python train.py --n_layer=11 --d_model=320 --n_experts=6 --experts_per_token=1 --d_expert=352 --d_shared_expert=0 --activation="reglu" --moe_layers=[2, 3, 4, 5, 6, 7, 8, 9, 10] --router_score="softmax" --normalize_top_k=false --routed_scale=1.0 --balance_loss=0.0055 --balance_bias=false --router_z_loss=0.0001 --router_noise=0.3 --init_std_router=0.0301 --lr_router=0.000414 --vocab_size=24165 --norm="layernorm" --norm_eps=1e-06 --tie_embeddings=false --optimizer="soap_variant" --lr=0.00284 --beta1=0.95 --beta2=0.98 --grad_clip=2.0 --batch_tokens=32768 --seq_len=512 --train_tokens=240800000 --steps=7349 --dataset="wikipedia_en"
Below are experts of layer 3 (counted from 0) of a mixture-of-experts language model. Rows are named router (the router's row for the expert), gate (a neuron's input weights, with its number), up (a neuron's input weights, with its number), down (a neuron's output weights, with its number) and show model dimensions 0-159. Each number is 200 + 30 x the weight over its row's rms, rounded and kept within 0 to 999.
Before each expert's rows: "gets" lists some tokens that make up at least twice as much of what it gets as of all text; "comes before" lists some tokens at least twice as common just after its tokens as in all text. This comes from a sample of Wikipedia text that the model never trained on. Tokens count by the router's weight.

# expert 1
gets: "\n", "-", "|", " |", ".", "=="
comes before: "\n", "-", "|", "==", "The", " The"
router,196,186,223,161,271,222,188,213,196,204,184,217,200,191,209,202,158,214,135,209,204,195,218,246,228,243,207,227,199,219,224,167,229,199,208,158,168,213,147,196,209,166,184,231,182,197,178,156,216,251,175,177,187,177,207,243,211,158,185,218,221,195,193,169,201,173,212,155,205,166,217,210,253,181,179,184,225,222,182,158,205,227,247,216,195,231,225,164,195,232,235,164,163,198,204,190,197,189,185,237,183,145,213,216,174,207,217,253,245,203,215,202,183,163,244,185,155,228,187,186,231,173,189,238,189,225,241,170,190,221,240,148,118,247,228,259,262,229,194,168,261,246,215,206,206,214,204,222,212,211,197,221,211,152,204,156,170,168,217,177
gate0,224,189,195,164,139,265,207,185,219,172,230,168,225,201,201,183,176,152,198,168,181,188,194,181,208,221,206,190,199,219,243,163,228,178,162,168,181,188,159,192,244,221,182,190,170,187,155,216,159,245,198,230,197,176,199,177,236,197,152,208,200,206,225,214,190,159,192,258,238,178,248,193,277,176,244,176,205,244,201,173,224,227,214,215,227,209,229,216,175,201,192,197,232,261,189,189,175,166,191,213,178,178,253,237,215,152,155,218,268,210,231,209,126,174,232,208,269,243,177,211,210,208,166,200,176,179,204,159,166,235,260,183,189,208,260,237,181,190,245,197,248,211,192,185,230,187,138,230,154,240,159,200,147,171,198,208,225,148,177,150
up0,148,224,126,268,181,180,122,179,189,276,219,218,189,208,207,209,173,235,168,261,208,173,166,169,216,198,188,208,157,206,184,204,125,197,198,188,167,194,187,208,178,194,186,166,161,187,201,171,242,174,226,148,224,195,190,242,191,230,293,202,227,164,204,169,190,213,231,173,210,224,131,196,133,219,253,158,207,186,188,200,213,198,171,202,204,186,132,196,238,195,153,212,213,184,186,230,186,179,154,157,172,249,156,194,207,210,194,174,177,164,178,205,252,240,200,214,233,155,273,188,227,149,190,145,254,192,211,250,190,163,136,140,159,213,145,165,175,189,221,221,172,175,201,209,199,219,198,156,221,206,252,195,222,206,197,195,226,255,163,196
down0,200,188,174,180,151,174,241,216,224,212,265,193,207,207,252,212,167,163,198,166,260,162,231,223,208,155,144,191,199,200,198,185,211,209,179,180,201,235,226,262,131,222,179,192,231,134,180,166,176,242,233,222,203,203,261,198,186,149,161,187,246,274,213,228,224,189,198,215,152,170,220,166,214,178,243,213,197,152,183,218,213,189,197,257,175,176,197,278,173,181,175,188,215,149,216,229,193,211,208,172,246,219,185,209,216,167,163,145,188,231,216,221,197,160,148,166,239,222,167,185,209,295,208,207,238,227,207,172,236,190,210,213,180,188,178,232,179,181,202,189,169,146,132,237,251,181,193,204,168,172,188,239,205,209,183,207,223,177,204,138
gate1,195,147,245,196,164,207,142,223,222,212,177,181,174,220,198,212,184,183,102,241,216,182,240,190,188,159,236,194,213,228,205,240,194,202,221,203,220,182,153,202,212,233,130,223,143,217,200,128,235,197,211,200,176,265,166,225,238,220,178,243,133,218,145,190,142,176,202,196,214,177,208,206,151,169,206,240,209,143,141,242,216,191,181,201,252,171,161,157,211,209,234,190,176,209,239,178,250,249,226,188,150,237,237,195,150,193,181,182,210,150,137,226,165,230,156,159,219,285,184,230,186,179,218,196,196,181,251,154,197,165,199,215,226,251,172,201,219,190,252,242,195,190,241,163,211,181,214,235,150,178,179,216,224,211,250,238,170,220,225,182
up1,223,232,169,247,188,148,175,202,141,167,203,246,262,199,221,179,186,161,244,190,188,245,181,147,145,218,240,282,176,187,241,192,226,232,177,178,201,219,219,200,218,194,199,186,231,199,186,288,223,220,191,170,254,172,265,197,188,239,256,193,215,194,196,182,209,228,209,236,211,222,170,205,214,249,189,159,232,202,199,131,183,223,227,237,88,229,207,252,178,175,223,210,209,210,197,174,211,255,194,256,207,186,204,208,217,234,213,198,186,187,217,236,209,170,192,202,199,175,219,177,184,184,244,191,260,163,101,251,178,185,199,178,96,180,219,189,209,153,162,167,190,156,190,194,194,207,196,207,211,201,220,204,206,243,198,170,181,194,211,228
down1,170,225,175,183,234,209,192,239,193,208,133,152,252,147,207,164,187,188,169,191,197,191,209,190,230,184,214,212,224,195,197,198,175,173,194,182,211,211,216,166,234,176,154,214,211,166,176,139,187,210,195,207,185,221,187,216,195,199,136,258,252,240,220,191,231,262,164,237,204,249,170,210,227,179,228,220,225,209,173,205,175,199,171,224,256,208,258,145,220,227,188,211,179,226,199,219,202,146,207,219,199,225,229,181,188,185,220,220,181,178,212,205,189,244,248,219,171,208,205,184,149,179,222,253,192,209,182,161,221,224,232,231,197,193,193,257,308,190,216,250,175,175,161,185,134,226,210,245,184,182,213,189,152,168,171,180,245,239,205,229
gate2,215,156,213,197,210,251,213,201,220,177,182,209,178,226,219,199,178,226,183,196,193,228,179,156,165,224,120,221,176,235,222,245,199,292,193,202,192,249,140,246,182,158,246,103,231,203,160,191,190,214,152,201,205,177,213,171,163,185,205,126,255,202,243,256,153,175,203,186,169,244,249,195,181,226,243,198,137,232,181,172,205,164,243,216,201,184,221,178,196,190,213,164,202,168,246,210,190,241,199,202,183,226,223,193,206,175,132,222,221,181,235,191,153,156,216,207,141,210,179,205,180,198,220,184,258,185,247,265,178,232,173,224,198,181,206,197,170,225,258,177,191,256,155,207,163,245,234,191,251,178,238,175,228,185,220,219,183,173,181,171
up2,178,232,192,214,190,155,197,205,208,188,242,195,181,194,199,210,202,197,228,179,180,199,203,201,215,200,267,188,262,166,192,219,183,106,211,182,215,165,243,215,243,211,151,258,203,206,231,214,196,193,246,206,201,209,193,234,209,211,210,248,145,201,185,125,251,229,134,194,249,192,164,222,219,160,186,202,272,168,216,212,197,205,174,183,210,231,179,239,197,213,163,206,201,218,172,199,202,151,202,204,211,177,148,218,245,170,249,127,171,197,150,194,216,212,220,234,245,189,209,215,239,188,188,235,167,217,150,154,200,198,248,167,167,214,220,213,216,144,178,247,200,139,223,209,225,148,201,228,148,180,167,188,126,215,194,203,209,221,175,185
down2,212,217,211,238,233,201,209,217,182,159,224,195,194,222,160,215,230,187,154,175,177,256,208,237,231,209,269,176,207,139,167,220,193,143,245,178,231,190,236,170,249,197,151,190,223,162,252,222,215,212,239,195,180,183,238,203,245,193,197,238,158,203,187,205,191,150,171,206,227,154,191,197,220,182,204,189,238,224,222,161,243,198,158,194,203,232,199,150,208,220,190,197,195,208,140,162,225,218,202,172,207,177,136,182,161,197,230,194,210,216,196,198,228,209,237,267,228,215,202,204,184,177,191,180,169,190,213,181,174,191,235,206,180,235,215,222,229,195,189,212,207,218,274,209,252,142,156,163,190,262,233,257,221,194,194,227,223,223,204,187
gate3,188,169,171,207,202,185,208,224,214,197,135,195,254,147,222,226,226,224,191,222,169,201,231,247,195,173,219,200,194,229,223,199,200,176,154,251,196,230,196,135,207,174,194,193,196,223,220,182,228,145,201,216,160,186,193,260,216,150,162,211,185,168,235,177,248,201,212,214,202,215,214,219,193,178,174,156,184,154,168,207,200,197,198,206,164,229,189,231,231,208,211,155,255,210,242,187,218,197,168,191,156,205,179,145,192,235,129,244,245,226,185,221,265,236,202,174,144,218,211,190,152,233,240,164,174,212,217,281,237,225,195,217,164,207,215,178,231,205,232,245,212,254,210,200,126,179,188,215,190,231,163,204,167,231,242,246,232,164,207,178
up3,237,175,219,143,171,224,234,179,175,208,228,165,187,220,175,217,198,198,197,204,246,182,214,219,211,201,232,185,178,208,197,192,212,252,207,163,149,185,201,200,165,208,178,226,191,229,213,205,182,240,202,286,244,222,169,183,154,170,166,168,160,208,187,206,228,175,182,257,197,227,177,231,256,174,244,203,178,163,168,220,239,224,224,178,232,201,213,226,150,189,243,175,205,203,127,157,164,208,224,185,225,178,207,247,162,160,179,258,215,179,163,203,122,169,202,178,234,185,189,186,225,204,229,183,268,226,217,184,237,187,235,159,255,191,232,218,219,216,175,186,276,186,235,232,256,218,176,208,209,254,198,221,164,167,195,190,201,235,174,213
down3,162,188,203,231,228,137,180,242,239,228,208,198,155,186,186,190,218,112,234,210,201,214,167,206,178,176,238,209,184,166,177,171,173,183,157,185,254,163,248,243,195,183,276,223,179,232,164,202,224,245,165,191,141,171,199,212,217,181,177,200,240,217,204,189,241,210,188,190,194,234,214,194,156,212,178,182,259,229,199,235,263,209,235,150,236,260,249,199,186,185,193,224,202,169,231,168,202,202,182,158,252,184,178,194,204,187,229,204,216,220,184,204,160,167,212,214,200,198,197,211,188,186,245,211,212,156,213,146,246,183,233,177,174,168,197,201,86,200,180,195,173,161,138,188,211,214,172,246,159,194,183,179,239,181,236,141,195,242,174,178

# expert 0
gets: " of", " in", " the", " to", " by", " for"
comes before: " the", " a", " his", ":", " an", " their"
router,212,145,163,185,264,197,163,243,196,206,185,179,213,203,186,171,199,178,159,170,233,192,207,212,242,187,181,196,245,188,223,242,121,214,206,178,221,239,187,206,188,176,203,193,178,230,204,280,163,231,228,208,190,251,188,177,212,208,185,154,210,192,202,205,195,221,152,245,178,275,200,273,194,212,252,226,168,222,221,276,193,183,201,199,175,227,179,260,227,180,237,180,165,216,160,175,206,206,221,235,160,236,189,156,188,201,172,187,167,209,159,195,201,223,201,231,181,209,204,159,250,203,159,187,202,170,209,230,223,155,184,183,209,197,166,218,193,201,171,200,224,218,194,190,256,207,206,163,186,179,183,207,172,206,189,289,216,223,230,196
gate0,171,185,165,199,189,237,188,195,211,248,181,220,212,131,178,219,208,158,211,181,173,199,263,195,167,195,208,240,199,217,195,204,184,213,230,200,266,220,193,198,238,221,157,166,198,214,195,209,154,163,221,218,174,188,178,182,164,142,156,159,201,225,199,246,227,195,203,175,195,187,244,196,229,216,238,257,166,229,209,238,245,108,169,191,190,187,218,214,210,171,175,159,172,226,168,190,190,196,181,218,222,207,205,167,233,242,167,175,211,169,169,195,214,179,244,189,217,194,226,188,169,189,199,184,199,141,291,237,220,224,180,203,273,156,186,179,146,197,163,225,166,158,184,166,170,182,215,149,207,200,248,179,175,194,184,193,208,187,234,254
up0,184,185,164,190,174,166,162,240,232,200,198,258,246,159,176,209,205,199,200,160,201,137,209,145,178,226,227,155,238,210,187,188,186,170,154,240,192,222,248,166,196,221,226,234,266,215,212,226,216,224,164,208,186,198,190,220,199,169,231,239,210,193,194,205,191,162,176,237,159,231,214,190,211,192,217,187,182,168,214,212,212,156,226,234,225,247,133,229,205,197,162,222,216,235,198,198,248,172,181,168,179,156,140,215,237,199,247,166,199,193,230,253,241,212,200,172,189,211,209,246,226,193,222,209,156,236,221,171,168,198,239,139,159,186,126,243,197,221,216,158,228,279,181,229,195,166,217,206,186,211,230,203,243,162,244,187,186,225,215,183
down0,153,225,192,188,223,251,204,174,243,174,136,185,236,224,212,163,214,223,249,172,224,201,152,208,206,255,236,246,248,236,152,189,188,213,192,182,273,227,183,227,197,192,188,258,208,223,205,153,247,227,258,191,185,236,223,210,214,154,267,198,194,211,190,167,186,182,244,228,232,209,199,167,201,222,167,211,183,208,157,187,169,195,235,195,209,232,178,188,175,267,167,211,182,148,217,216,227,197,157,178,197,240,167,177,165,228,199,199,188,225,235,171,167,212,191,249,146,195,223,177,201,224,209,160,217,202,226,227,225,177,184,247,187,211,210,202,209,239,177,172,210,197,129,191,233,199,196,184,194,179,239,202,181,189,152,183,181,181,229,233
gate1,172,181,180,155,232,178,211,187,216,204,136,172,217,188,182,203,226,149,257,219,210,247,173,186,226,161,186,223,176,197,178,183,192,233,199,138,224,216,245,196,204,195,191,197,160,238,193,225,141,222,212,209,247,174,205,219,187,222,211,222,181,186,198,193,176,191,225,212,176,144,204,170,172,185,217,203,194,217,177,259,192,178,230,248,148,229,234,185,221,161,223,180,182,175,214,187,232,181,235,172,183,182,247,173,205,230,171,195,170,241,223,217,216,199,169,215,206,162,143,196,179,236,199,197,194,165,176,193,184,214,182,191,243,230,176,211,201,213,211,240,278,181,254,185,166,168,180,225,197,256,186,227,192,187,145,238,190,178,216,179
up1,215,175,216,185,154,169,188,200,193,172,189,228,212,206,212,212,232,161,218,282,237,181,211,237,204,224,221,219,164,206,140,249,201,196,173,216,221,206,155,187,198,224,152,222,206,258,182,178,206,239,220,169,235,178,231,213,231,196,240,226,191,232,215,149,188,203,241,221,255,191,168,203,200,220,243,258,233,266,163,270,227,196,168,211,209,148,199,200,148,223,122,213,181,225,188,229,155,166,176,157,198,167,234,145,168,226,163,218,181,186,176,205,246,216,242,219,203,219,136,153,215,213,152,213,197,250,189,188,186,217,256,210,209,204,202,237,215,239,195,152,188,181,225,193,252,192,162,188,237,184,147,217,214,196,191,208,216,215,202,191
down1,200,251,185,194,190,202,209,174,169,202,146,184,172,240,209,168,183,236,209,203,199,171,178,209,192,164,225,252,166,215,240,192,152,272,205,189,241,218,240,187,152,191,242,188,222,197,221,234,195,180,214,234,211,198,234,202,182,186,203,182,195,146,174,221,261,200,170,196,165,176,208,216,191,210,182,238,222,222,189,205,208,198,214,156,190,159,174,208,176,209,173,197,220,163,212,149,190,199,175,203,158,217,151,186,148,209,245,213,281,205,150,246,136,187,183,217,205,160,207,204,158,274,261,173,184,176,164,220,155,189,176,174,192,211,172,180,206,229,236,194,212,222,206,177,187,183,177,187,202,173,196,186,209,209,219,177,234,180,183,220
gate2,234,240,149,152,182,164,210,208,228,231,240,292,184,223,211,221,192,203,158,206,233,203,174,257,207,199,179,221,188,203,268,173,191,203,173,218,200,235,207,221,187,188,226,213,213,160,221,219,212,202,247,129,235,253,197,189,177,159,221,192,198,153,190,153,215,179,253,238,233,193,173,215,162,243,247,182,219,131,187,197,210,194,212,158,183,176,196,161,183,182,198,190,212,198,191,130,226,222,218,206,243,132,212,139,218,241,204,171,206,202,201,179,225,208,206,203,187,243,201,210,155,179,202,183,135,246,185,155,181,195,214,199,195,237,167,124,185,202,236,233,234,206,213,228,178,190,227,189,190,222,163,178,238,197,160,234,181,189,233,163
up2,213,213,222,234,218,212,182,214,145,184,154,117,179,175,176,196,197,227,221,205,204,206,195,165,261,183,246,156,208,161,155,212,181,208,204,176,182,162,187,204,202,205,188,207,210,166,158,213,179,213,176,209,169,173,237,213,201,273,219,235,176,247,221,218,166,228,167,218,160,203,173,160,177,213,179,247,196,246,196,228,200,138,200,215,201,194,168,239,212,273,221,239,247,198,218,198,156,155,200,184,207,223,191,221,193,224,172,220,233,223,204,255,192,196,205,196,214,195,206,174,246,195,140,167,226,177,210,239,205,257,167,184,203,210,267,218,232,180,192,175,207,181,199,138,222,195,174,207,203,116,175,173,181,188,220,166,210,196,215,233
down2,246,186,252,247,229,193,203,197,172,232,150,254,209,173,188,221,224,145,209,174,226,203,166,182,231,215,166,156,176,198,207,206,198,187,217,203,220,258,202,203,201,135,191,252,200,251,196,211,217,216,191,171,208,183,205,202,195,155,179,236,203,222,188,157,202,176,198,188,153,227,300,153,236,210,192,289,202,255,215,192,177,244,246,196,165,209,203,238,222,171,152,217,170,147,155,182,221,203,187,190,104,210,207,275,158,161,242,253,238,161,191,204,199,215,186,223,195,206,203,151,206,198,214,192,198,176,178,258,158,224,178,242,184,212,199,188,197,180,191,191,251,246,160,169,171,203,170,172,200,190,140,193,195,242,252,201,210,220,210,193
gate3,213,193,163,231,166,209,202,174,164,210,181,205,181,214,248,190,217,206,206,241,218,211,173,217,189,210,176,159,213,182,263,161,196,172,238,207,243,221,214,222,253,161,216,204,170,251,176,240,182,241,210,210,193,199,170,226,190,181,203,200,202,167,185,250,225,86,216,227,203,221,248,214,196,183,255,171,178,202,270,248,153,225,217,217,199,188,181,202,201,196,273,188,234,219,241,214,150,198,150,166,136,237,193,163,191,201,181,218,140,213,198,234,196,204,215,213,183,166,187,157,173,210,203,237,205,154,171,171,157,222,200,172,202,170,179,173,187,214,212,244,197,172,269,179,164,178,187,237,112,231,201,189,147,170,219,172,250,167,243,138
up3,171,144,143,174,186,211,213,224,203,199,233,233,213,198,203,210,200,193,193,167,176,192,175,206,214,197,178,181,177,203,234,189,196,206,209,160,242,253,191,213,168,198,138,211,166,223,198,200,173,201,208,222,205,188,131,198,184,174,157,195,232,166,167,191,198,167,155,222,172,221,200,164,225,258,173,224,228,191,207,194,148,159,240,191,235,226,214,208,221,288,234,200,227,187,231,217,235,219,151,209,162,197,246,173,216,159,237,197,208,180,253,178,208,276,189,264,169,193,229,220,130,227,262,211,168,145,190,221,233,184,164,205,185,254,223,186,164,192,239,218,184,192,225,208,236,201,239,193,106,120,174,228,215,169,150,206,196,248,184,216
down3,204,237,208,213,216,178,222,183,204,271,204,213,183,215,231,198,164,189,192,240,228,176,252,194,183,199,234,166,232,173,210,210,168,187,217,194,244,212,193,163,188,204,204,188,190,187,121,219,210,168,181,165,132,244,261,172,203,183,208,183,258,189,254,227,223,199,220,200,157,193,153,232,186,215,243,167,236,209,229,226,206,226,187,229,214,198,142,172,180,181,233,210,209,161,178,182,156,194,205,234,204,197,210,198,184,191,204,148,175,245,158,228,222,174,202,196,257,186,203,137,199,183,186,216,196,181,187,192,114,235,233,139,231,167,232,212,199,216,214,180,225,218,243,184,200,187,223,211,233,186,179,198,221,232,237,140,208,170,223,217

# expert 4
gets: ",", "0", "9", "8", "5", "7"
comes before: "0", "5", "6", "7", "8", "4"
router,194,222,188,209,178,189,203,172,230,200,283,190,194,158,164,201,187,221,202,143,223,245,121,196,229,217,204,215,159,188,167,258,204,168,233,176,217,191,206,245,195,200,190,198,206,215,146,146,278,147,187,184,226,226,240,184,222,168,179,217,213,208,174,195,205,246,220,197,207,190,196,215,176,233,145,211,150,196,223,225,176,167,240,257,219,243,148,185,208,184,188,195,201,176,250,214,159,162,164,190,165,151,241,236,205,158,204,198,204,142,177,216,260,160,211,189,170,209,141,203,227,189,218,184,246,213,207,230,190,201,201,217,196,220,250,228,228,216,219,200,181,204,200,198,214,243,250,159,165,216,248,180,156,195,180,172,222,222,231,225
gate0,151,227,246,235,227,234,195,179,138,195,184,208,179,165,214,170,200,226,168,197,169,158,202,169,205,172,189,210,190,233,171,247,152,198,169,167,191,215,206,152,234,162,188,181,199,245,213,211,170,195,234,193,226,191,201,145,251,192,224,199,131,137,172,178,196,192,163,171,245,224,204,158,222,206,188,133,209,178,215,175,156,228,189,204,201,134,199,194,201,158,238,215,204,241,153,188,181,218,160,188,186,183,263,172,146,206,191,207,217,212,166,242,198,177,179,186,135,248,217,217,171,181,178,158,168,201,172,259,214,131,211,231,197,186,225,213,211,232,209,236,213,225,159,259,218,165,203,211,211,154,174,247,227,252,160,202,193,218,187,223
up0,235,182,178,211,235,238,217,201,227,216,179,205,156,192,167,197,216,203,215,224,127,222,142,158,224,229,196,233,254,148,211,171,229,202,151,216,185,226,184,224,188,186,223,190,141,193,187,184,236,223,171,142,251,149,155,213,214,205,195,212,230,211,210,148,234,226,191,186,199,191,174,189,182,249,243,274,229,189,188,209,204,189,271,148,188,184,197,202,211,251,170,187,192,210,301,235,220,224,204,192,188,194,156,211,152,169,208,188,248,179,209,183,201,182,189,160,227,265,179,208,187,233,248,281,253,266,184,184,245,238,165,197,229,235,207,220,200,191,204,217,224,201,154,188,219,206,152,175,247,203,198,164,207,211,235,258,157,218,207,242
down0,181,183,144,192,187,214,183,190,179,171,245,237,166,163,206,220,210,180,207,235,223,228,194,250,178,219,233,221,170,227,168,267,225,151,157,201,174,186,221,173,237,242,213,201,209,195,252,275,219,220,196,241,249,193,198,229,218,171,176,218,151,234,153,253,197,236,202,193,180,216,187,181,246,197,240,210,178,195,240,216,207,219,147,219,201,217,211,226,228,222,171,211,200,204,157,166,185,125,223,164,192,237,193,209,175,210,221,213,174,212,144,237,236,181,266,257,155,158,160,193,208,201,199,188,202,275,246,178,153,217,284,221,239,199,217,225,225,179,218,219,202,205,156,148,166,209,166,203,183,221,203,211,196,211,206,224,190,203,116,172
gate1,231,182,154,202,182,142,188,158,242,196,226,196,164,216,155,233,193,154,234,152,129,221,187,194,194,157,161,174,194,195,238,208,218,222,217,188,147,212,180,245,214,178,195,179,193,227,220,183,142,160,226,190,219,194,220,227,181,165,191,215,169,177,198,176,277,164,181,198,211,228,193,172,191,191,226,166,232,169,184,215,166,183,270,237,157,242,191,177,190,200,177,226,202,230,203,202,171,99,193,148,210,175,196,216,170,167,198,228,220,144,177,245,207,190,182,189,260,177,135,187,187,196,161,207,154,184,221,231,166,222,226,186,193,207,187,210,167,212,174,184,167,176,214,137,210,221,169,144,193,213,225,177,189,206,170,219,178,207,213,192
up1,179,249,213,186,182,180,215,161,198,220,204,213,202,216,173,172,187,214,220,256,196,239,174,183,246,195,208,247,230,206,216,221,248,208,291,162,155,247,189,205,202,196,251,187,189,197,209,188,228,157,232,198,233,246,246,187,165,170,254,222,152,190,199,152,230,216,212,174,240,182,242,200,224,192,158,158,237,137,208,227,176,178,274,232,188,225,234,198,202,193,193,193,236,212,172,205,191,167,158,189,195,170,193,184,212,167,150,259,242,180,182,150,210,150,173,217,265,221,200,177,200,118,186,210,204,160,223,171,165,245,193,157,163,230,222,231,186,227,222,207,192,192,231,183,198,153,251,184,198,247,199,174,229,224,146,247,191,212,212,171
down1,142,201,182,194,137,197,235,197,161,158,207,257,231,239,183,187,281,181,227,241,197,212,188,156,205,278,209,184,203,158,204,228,207,178,190,200,221,161,211,221,160,192,185,182,149,192,189,132,220,198,167,223,188,223,244,212,141,254,232,243,142,196,210,180,182,204,174,220,173,219,181,175,155,159,149,182,227,172,215,145,181,276,210,166,221,212,198,192,223,285,144,222,207,178,185,237,187,218,161,234,192,191,242,192,188,211,174,203,160,235,177,236,223,267,191,167,181,219,171,220,209,198,225,236,204,226,211,170,200,174,215,176,165,209,214,210,205,178,199,204,188,168,223,231,214,256,217,208,204,186,216,242,213,196,194,148,243,135,199,232
gate2,190,212,192,192,236,171,223,193,203,182,193,167,217,192,177,186,194,190,192,205,178,217,212,187,233,201,226,204,192,163,200,253,181,202,190,194,235,226,211,252,186,164,134,159,194,161,186,184,237,213,219,205,203,242,232,213,203,175,212,156,221,154,201,224,227,142,214,196,214,202,184,147,208,186,197,198,204,219,231,198,213,165,195,247,224,225,198,228,138,182,219,177,236,146,172,160,211,151,184,195,184,162,218,201,177,276,156,224,255,188,271,245,194,174,206,247,234,210,229,205,147,255,235,205,202,220,270,269,192,131,207,203,207,222,206,163,215,186,188,251,211,197,208,228,221,209,196,229,147,246,217,208,208,203,204,212,207,219,195,190
up2,195,218,207,222,225,212,204,255,206,181,228,191,224,202,214,190,227,213,228,194,228,208,193,203,170,208,183,168,192,208,205,159,217,227,164,199,160,171,191,153,210,229,247,261,213,217,230,250,161,168,201,202,244,136,194,155,188,203,193,206,162,231,203,230,184,248,150,247,176,203,242,247,198,156,205,224,170,190,199,215,208,194,180,182,180,182,231,223,265,197,198,203,186,306,184,244,236,216,223,203,248,249,211,225,216,135,250,141,208,249,153,199,195,209,239,236,202,237,184,192,225,222,224,202,204,153,168,161,238,225,195,175,263,212,206,190,205,233,231,114,157,211,201,159,212,230,178,153,255,197,209,189,167,192,182,217,193,181,166,161
down2,168,181,208,143,207,221,238,208,204,222,196,185,212,241,182,175,221,201,199,183,204,192,219,255,209,210,214,245,208,202,156,214,174,190,186,232,174,234,194,227,241,175,169,247,153,231,179,204,180,207,182,248,236,179,180,228,227,187,263,191,167,200,220,216,202,214,217,167,244,216,177,174,185,137,226,156,245,202,207,233,184,160,218,226,237,245,209,180,187,223,257,168,196,174,171,213,184,175,161,156,240,164,243,144,181,243,181,213,152,177,244,138,260,218,177,195,157,175,199,185,141,139,205,227,213,230,204,186,206,177,209,171,192,167,245,203,246,180,202,248,210,207,196,269,205,169,257,198,204,174,218,216,173,228,181,191,213,165,205,170
gate3,195,215,237,224,174,203,192,215,161,210,193,235,224,188,165,205,125,211,188,161,226,217,173,191,244,192,211,194,233,242,178,231,186,226,241,161,146,171,161,197,141,200,121,170,178,194,205,259,192,190,203,197,195,164,188,191,201,145,184,200,174,182,148,206,232,193,196,208,233,269,196,226,200,205,253,244,244,199,187,217,210,121,215,196,157,224,194,207,234,214,221,244,188,176,191,212,169,223,208,218,189,229,278,234,229,162,195,193,228,226,235,223,216,215,190,235,170,222,246,141,213,222,233,222,172,190,187,177,195,225,172,151,189,228,144,204,202,188,172,182,204,191,227,176,183,174,173,187,167,229,197,181,151,153,153,130,180,188,234,187
up3,211,172,220,236,203,206,192,219,153,216,198,251,237,207,127,159,177,189,205,159,206,230,180,242,155,240,257,176,211,202,219,232,184,234,237,159,170,167,181,155,175,193,153,204,123,183,198,252,212,154,181,198,181,188,237,204,195,172,210,208,209,182,110,229,205,241,191,204,202,235,187,250,190,233,195,271,227,153,191,204,188,122,237,224,222,209,197,190,253,224,192,243,208,183,207,245,204,217,175,208,244,241,269,195,199,214,237,198,209,186,242,199,174,218,207,239,144,183,207,202,244,210,212,221,151,176,164,129,219,217,200,186,180,216,185,219,217,173,176,215,207,180,242,156,182,147,185,205,160,199,222,226,175,169,185,140,230,186,204,160
down3,194,210,172,185,171,188,177,172,187,185,241,202,165,179,172,185,162,205,170,173,270,197,204,160,160,234,210,205,190,185,197,224,182,194,176,171,169,190,254,195,203,194,204,228,241,192,162,164,238,210,190,209,252,183,138,176,223,135,223,188,219,174,180,173,171,222,219,180,183,207,164,195,145,274,200,164,220,201,252,213,199,246,219,198,144,202,153,180,211,148,213,216,185,196,226,189,203,195,194,187,226,137,229,253,171,172,262,160,193,151,218,211,227,177,202,198,202,195,130,220,151,160,207,240,205,194,175,221,191,181,190,172,255,201,178,140,199,204,201,186,153,189,211,230,236,167,200,232,179,204,206,211,149,260,187,181,186,245,166,201